config.toml
experts_per_token = 1
d_expert = 256
activation = "silu"
router_score = "softmax"
attn_scale = 0.177
tie_embeddings = false
init_std_down = 0.0
lr = 0.00163
warmup_steps = 306
seq_len = 256
steps = 3777
Below are experts of layer 6 (counted from 0) of a mixture-of-experts language model. Rows are named router (the router's row for the expert), up (a neuron's input weights, with its number) and show model dimensions 0-63. Each number is 500 + 50 x the weight over its row's rms, rounded and kept within 0 to 999. Numbers have three digits each.
After each expert's rows: "comes after" lists some tokens at least twice as common just before its tokens as in all text. This comes from a sample of Wikipedia text that the model never trained on. Tokens count by the router's weight.

# expert 0
router:531520529447471437366597480526558454599497594560452527573506584444414526543474564463543560576616501545546554400493551406482457480557415483557537455560439426549489438494562472471492470492571579
up0:417438516547517495480579492564499481504438524504476566501497465422537462513402524504560429591439518574535472527533498519471423528516481566529559534416514504434467536533462596459502439583480554
up1:499532438563479482492556472407538491492550575590473558481556619363421583465582481453488487497536528525468472503485453400541502458485493431592615546598595491520652469535488523478436528487572514
up2:497423528521577614564489507543511497544520546474566489534550485474472478571592594410570484482454546518518505497567429552544504476544453413475530446434485503476504420549520442531591533513495533
up3:537462417518457446456523556434383436477443520464535546439572473399525564447548517480417468485448418449570566506456468427546536430578471523544460460474531537587529428503499465512577587444520437
up4:573434496429504559501524502554520530543451427526620435461475522528550532546431532511468484598436544552483577473618554499607507519478490461524502554531472508472521502454516413554516561509535576
up5:562514451530556480512481451414463449596475488528503507526492496465525568489557499559567584526539471481429446507503525502430442503521433429484520649566519496493455483558483495496487468406461550
up6:548500483533487554523525606479516490529524541524485552481532467443460534580559483328486546536482432430499488494487512457504495524471485454510614503465551558545459482536513499503491600451535416
up7:490482378507569470432583490484579508543480457479456525567558633517535594495507559538501497577532562531521523481406554557514498526471430511553554512506551424560535504510516484532531443512501376
up8:534494548451481638480495555497463484453459545505468613554431530419529478460562509547494509431535530621522444585494616436525507568591516513464451505521434466451553454443559495485464468516555474
up9:525491560517432520500476519571619406538397500599540521584497600444534463517449568462521455497502491572403502515518567459507458477555483531555466423508521550496574615431582525545488528540485488
up10:545549482450438503509506466536529389521428590485467493557580530507450544495366577481470554529583544499490583499548498486481516528573497532608515510576452463450483481517515473505534434456579568
up11:481498468514552442464507398521504456423463557627539455482430521498515468527503531536506531519551467561484509483482513454431476408460403449522507453451452483597458493394532537457505496551578471
up12:491495470487471521512510543582541487520399543452500526449449467408499466501547464556558485565460544618532503484569572494484481502479523529455417532550430429470432547477558523521486497585495489
up13:561467409534494484487613639497492498538526508520521546520547476526456559486469487538433561515478534511500478506564551518513557419447441435518535559435583490552451473460573507556440491461558455
up14:451509493449489488587521453444496536470403561529643530506486612523538507505478562455490467524513505612466479470471530480516475512527467625620434413527537569534529474463540477581540578459423494
comes after: " T", "0", "5", "3", " t", "6"

# expert 10
router:493549501518485477386526567569490500605442501568498495571502508432497480502454552415480545516595584568490558445501526489410488431571425381533584517493442494568480571476502500511516565494504469
up18:494471381487433430443551483543495435544457537538559534465515532497439463520503556502479501438545454473507516545511575487579490465460405502562481385536374496530462565392442433589541469443438483
up19:573509410518497474496450444480424494472497477514501508527550475462512546521479501500551502542646576430521418494437452568420468449504529546494500546458484414559528573522536488495508475527492566
up20:482430508537506533526565483541471520483486577475466504524503545544550535520455452446443525553533570455578450542500493543477507520489567556535475526543456399499486452491456412483572526478497459
up21:508406503518458468494504457563563425515427454462596512470439497451548436528547491544593535531564523492459498497461556480445505466448481541618493496545422495487437418536367414563558465479500557
up22:515406478527527573436452563463470460525505466488555506488584474448500533548457465528471508611467525488518484364528492531573478448470506503515503483488581533519550418602530418414549340462503525
up23:544426523518548448529550501517440514542498493449457506544419549414497464577501535516566479490489512451526530418498447504467493523565438510541435457488410371384496482598454461464537438507541498
up24:505426441454505468467545604526498474462546512417450509555578458420502602519470587431545509462553510553548564490508478486551424507453441477536508504538484481441526491489416555464436430495430563
up25:526515504494659541493493552491458531445473485413567513548542538418495488512507600602428467405488533381515544518546428486500543490503500593467576497504542482593468452480503553511486415504477473
up26:506531555501465528459525551520460544512519534509459443545482521385470430529531546625564441592520549473487574461510464458445541346512492458481562561556419483498475501539537459522491557502544517
up27:379434369467638507553529452555474521415436485395486573544502519417484564478405455547382443565483534415467447441458540478465437553540521487543557459521500485502571456434464467520498522480529527
up28:487496569470483580425462442502388538438408499506482499554551511501489559540551470464444521523485490411464581469484612532521519474560445497476455508450596502507486529598539595426469532582565513
up29:493539469545428468482535433520483447533530482476487488437558589457536472540516526469564476489522471572503400558642462513424532473497501567577493434424560537503548455556515516408558506543458488
up30:583578475519524549538565477509546396484473507498557579559456495591544469582398504475510563605490467509508469533469504525454477491596474596454429396489522613590474522538469516511545489468581505
up31:505448543586609463467525497486417562516510472480445496499487540552482493526484625514444530543488489479503471430606472515505551488483543474501442530484519577445548475540474539438514447499534525
up32:485489435375468517505604421536518443443539431502553469552529547518512563561446514539533538544472494475532523490502592444417516528566430398496523512576512503492491525480513506501500581426485549
comes after: " K", "as", "k", "im", "ak", "s"

# expert 12
router:586373533495544495435567560484559444505459516579506495570498495440441507504473586432564477518559531557531586438467496444507490390542434542532550489463410464488414532554569464552539473522532551
up0:476351569514545498492489528500446479537496525519504501427473522405511533543453477410585518586429580538516495438562568492475471423580478571490507535434547465449482573522564572542554566523547487
up1:511452469551513441499501463439463595447482476595518552593535539421478514416551465401531478507575546488421556501440381478478480452486502486569531502477536481478559498571480522500396514474571547
up2:572457444464602473498497538500521531498548490506525561537459425517449555512567532463535444491456553512534585479506527488532453501515475425530525545464499470509429442531504501533551644486478544
up3:464491437512592607517494520570431501505466468525525503584569461430485572468499545550456487551487428389619592532468520468514491498519487533495533523504476509630572382563445553461529516412576491
up4:626421472492491566547499498557486471452419513458473462464515464563469573460441491504493549629450581466536474402490615486460494522606573535517483515438533496522537510373480468561489522566473563
up5:520458508431629461522525441552468477516439490478497492531449425553495482523445508440538495518451516490481480455477494425420470447497443480452572516503564501528500518504478450601447463516471545
up6:484550481507476518548527572425495504485508527554472528469561464481437550482500527365484499500495513477406507516449486455496546502563497466469582528419512570487433514567525541568576575479528433
up7:462574493487573505436483490483513537486484547576421468454561576505465512486419617513489653447596550521518499572562474528516416458463373491545494511472554511575533534607525495565526499551587367
up8:549440515568450506537471452515516509513419509505385535362448512507496452495544542535513448445536551560500466576459608470561465527517495459511484540628461487473374540456544539605453515547556463
up9:421539585453453571539435522544523474695460526603526524545442505464441453539439548483511458477505473473481458515499616508500492519567431533547502467554494552533588479462523488441522479451516493
up10:482382449517482554502495498484530521467471628487497474576578506457452488473428646503514561529560539410498548472471485576473549515429403583534472534446559548512536491639472435545469514475515571
up11:515428459465552523500495458538599529484429655466492466489521432474522495559435591474526540445538489446529514424509496470489472458469531513513501528471582448573461469442510560518559538502589549
up12:452463505474475476464543518559500475543492487460467526485477476385494465498527538556597472552418546668547471425509536540499492461535532518477495581563541449483462565568556436515507500564518481
up13:533519529374481465451683570494523486585486460556542567485537387560477571443434487572515495488443506383508560478642564518478461454485481430539523480532443500545398533515523529503473540551499373
up14:504520504454532583483579442470528481440523551485646574509498522615563393548438476457504520514467605566516607550526541499557481491580426492498512498517471517531436519507575539541490575442538559
comes after: "2", " in", " ", "-", " (", "–"

# expert 14
router:509521473434573501466570537471520444508570566554427513601504577462429473595492549422524445534595536510445534512538487441427447420538458470520502527494492484622456495540515476484556481560498568
up10:543495518410533521495552592528523470581467513553482442538544596608460456557481573505444538558556553499440589468476538438420525553423459520492388500515547480457491475589469547588494471460445535
up11:551466472483475498532491486475564454542444613495503490330454560458453479537412501481538463487518520551489481487525442486525560507499399467535478500501530451565463471408469551547510471497468487
up12:511514503468477461451484542525509476475497516483516464550503466414525506491542535540608464529441553549495476553472541516507516481537534576471493583513538455495519533522576485484477485513509522
up13:479513536454582387459625688507549436528532484509465569421550457500463509449449574539458545561451543503501502513457518519495461498431501378517602471516549468561468508486599479466452471533457451
up14:469459460535462514528542490443539455455459483509561610544604523567513462475457537426457556519529520465625583492486508464428429445549436557513450472481470413557579517502536458495568531470495524
up15:526550520598436477421508565460490547481437515466457420527611569559511504490452580487607478525502542585559485472473598514436511425488452465402493560410447494526452481445553474540552475423465462
up16:460486574437451589561482532491483499463524467588441452547625476539503493471599475454521479420497534454552499526545495514505560517506512521523435543436459472543348451491507530536526496520538546
up17:604483514471539541434498485443500448504464528525540610487542512399462641618508461473525469463595472528477564429511463445474512399511551419445518444509441525466466505530572569524470560532514542
up18:457442521517405547481513543586449493541406537542484509496467517476439520544541471481486509405437557430444467510440506439456553387511443507510475494496419433462506510492516450590609522432447669
up19:501526455460544500500445499491487451567512474484592553521407385531494493571491561420569492530630642482470442527515477597467429493575553411489487549445456445588571593524397479519560540462566500
up20:482412458526525518491506495491435469591561533551384518530568532592530590565494510493396550584535510466545513471552577476469505508539536482593465530514423456490473567565492456459579495530492508
up21:528432616521516453477533476501504498618443468464535540546410449497521441538471583543569519491556507547471569521551547443524517434517506558551537502505528566405488571567464415469492499609483544
up22:561440479389523506463402519513536482536459459419535566491591437399460566500450512533517544508556498439545452407504468556468466466457508460516446474456457525545558449489520440433554415512497386
up23:624452543500507453535454561447486460414495508451493450525550530409538485497412485459471481516522502447448448546458396407575439510592476497429539527489576509460496502629543476625481470448535508
up24:525506471460504504458554479484517479471483486535514462510509511364471524517496581463607525572592490510490512528512467550505456546433540538512497517528539516545521554488551497545493523452493525
comes after: " P", " p", "P", " m", " W", " F"

# expert 5
router:501494452564491500466508512483547489529410525495456576598456470466444521543394565421534523523563616525569507479489522439490464462477443493515490528481508534530450564530558480585584493569586527
up32:542455427408571489516541564475542434490501512508430453502546469560511461577523543487509465544493398519579575478470498503476428511467477576514492521530451534456507520528512507526566577476521576
up33:501459428549473536504478526480574472517540529499502575489529428528463478502414506445543548537564604485550592476470485386438543482528460458528402574429539500622414434559445490438524522470503530
up34:551445515534544499596463447456487499518559496537355474424585523514553459490474549574546535450527521396551381549503515525494574535538519520495471570494459519594447537492500477492492527548458484
up35:569558441402544547467502563506430493526505521585422450515562481516433516542435524511552573474541589417568616578440542400470513540482491463585444478510452536545439486551494557550532475519597572
up36:514563448517492489345494437409600496584510526459566539548581551506447502419475505545484482500537542539430551499432480537539451497486516453412472558603462484449489452496541472446454489539512546
up37:505463514492540520410520500378544498513490482514417519485556527479481501507425499515532494438490475523483554523532520445544417459525546401513408481559507443517446472553562500479550424498451510
up38:574483513469552430519560414485526478596457573455516536451463477364518558571500481540528558492508477548457562482456432491481472487504530542493493464449540453579478542458640492476614628516480425
up39:517463432546495543496459502541488561523470514507450494507523481536396595523498466494528441479489640468533475510451532524579500488449503411586523426543503498593434556481430526501469531477478580
up40:493435405539556557506522556433614519492467565478504584478488546397501451532380508517550486629439535549493461513428440557487511473587531523491511479467526397583492514512609471416510421426478406
up41:572534471452420548511501500453482467603464554469414551562538533448455461539547577495555588566521515445465468428452452506544406490546529584520531468509513520579541418510508479505510459504569491
up42:462451571449547543449569536525571448522457577487500575415461605504487567578440496515510446543493540514477491513514518500479461446508505425395465476518493505491495444450557483530533484483423522
up43:524427557526511505635483559491552516561500570514496526469552468533491430527407442476424494503463490459598455586484504501500517524615473531454525501477475498564547445480552479531504600552514574
up44:570419531448496509492494457439544450475398510524600509486477423479486480511502499467433540555545522568517571459517520498447495473555480513497596502468421492598502496562445421437527558461613447
up45:630607487461485463535565473509388492483525427486592511382549461517426563463499606575456466387480521473454465487501553496508523479504560417582489506494527503605535482440410525550579439394565486
up46:508471612497499494419516537425459511471459497521591497519414517519550450498478534482493488470563503479519524536582529408504602595530451475594464562510560528484486541487607510436386512432466512
comes after: ",", " for", ":", " and", " to", " the"

# expert 9
router:543514474523620502474513585522472450537534523513483535459527516453460585517470553444532566519575506503557548481538518431413472514517532459623491477529476453529464469581509406500587548535539546
up10:466495554531555622479542535494488469550498563589546414559615621487470459522439599507492525541613530492464547545450465504450455518464525531563506482466550592465561518517460428527497384510432585
up11:455457441501577504367552454470497552461436591541611511467418456484536419566491567490483487459447500507497548470517432513422573481454408451541473504380482413573459496492489596532487474450521516
up12:530519393444458492438521513552486525542431548409534478524539509468550478477477488499607559546454544561526519478483539525474440539545514550455450535578429507485480488477562481567475495587516462
up13:520525479396493374465622570467492436565570472504468548491577466483477552432483561586510493518505536472455448431459597532484444497415465482598516481575550390548427556483529460409457528474472429
up14:504506425477515528585513529430449442473497462540571566456589609586507514514502525441563487424475588551572466563429520455469508527572424529627519451518470552541527513470539541625546528460509449
up15:449594471566481516430500578450496459577385487529464422608532540554430503495498545447537536507519540552569550471491566506403454466578453492576460488535445472505475480459452500434537541462468585
up16:429483515432358565511527477470513536560562564533525513394493436499431513489588475391481499524527526515610491517528607450572538440642474462504365607416425462488490493532455531525501524555504552
up17:470509467510553466410478399502484551538381601511510630535465450390492568591520465506483471456509524509440607428529473504474503480498544408504443515606510429538498513584580590443506597536492442
up18:478468486542450435431512415554506552617414640527528521442429601440430478474510515467503528410563428504511480496502485526466543460429474548575543466508392519483473550460512466491505503476415541
up19:545525488505548508549399488505547521495533510520468559460472396504492542536470528530531577513666596414520541555421505522424535472463530454503545564412547584554530512545497536469480580535598451
up20:470481522451498561479530426452498456617474474543382452498431447518530553513454499520459606589498575497578506531567573550440508510432471484498574513563495485553483525548476464485526488479455457
up21:493322499447505518505470506577544486566374491418486543477470449550573436503450495529559586506545489522552496517493519492523538426508498545618499519584491538516479436588497461498441545488445436
up22:514395487513394503445511552421487510488561471425636511545511420379440468514380533478469578560527491565523456420462566536618482465478505495470441431468438543477502482491549465480584457511510516
up23:557525505490528469527540502528532460624523576492567517491506550368471429512418535474443497530587502489443477509481473491410459492664494507505484547541502502468481557498578491531530447569526596
up24:480541470519563477419544454474448470470413438558554470481566470435481530562417571477520555485556455565476534398563487427494513482462448478543525463492518570562442505547475434493445513499457479
comes after: "\n", ".", ")", "'", " is", " He"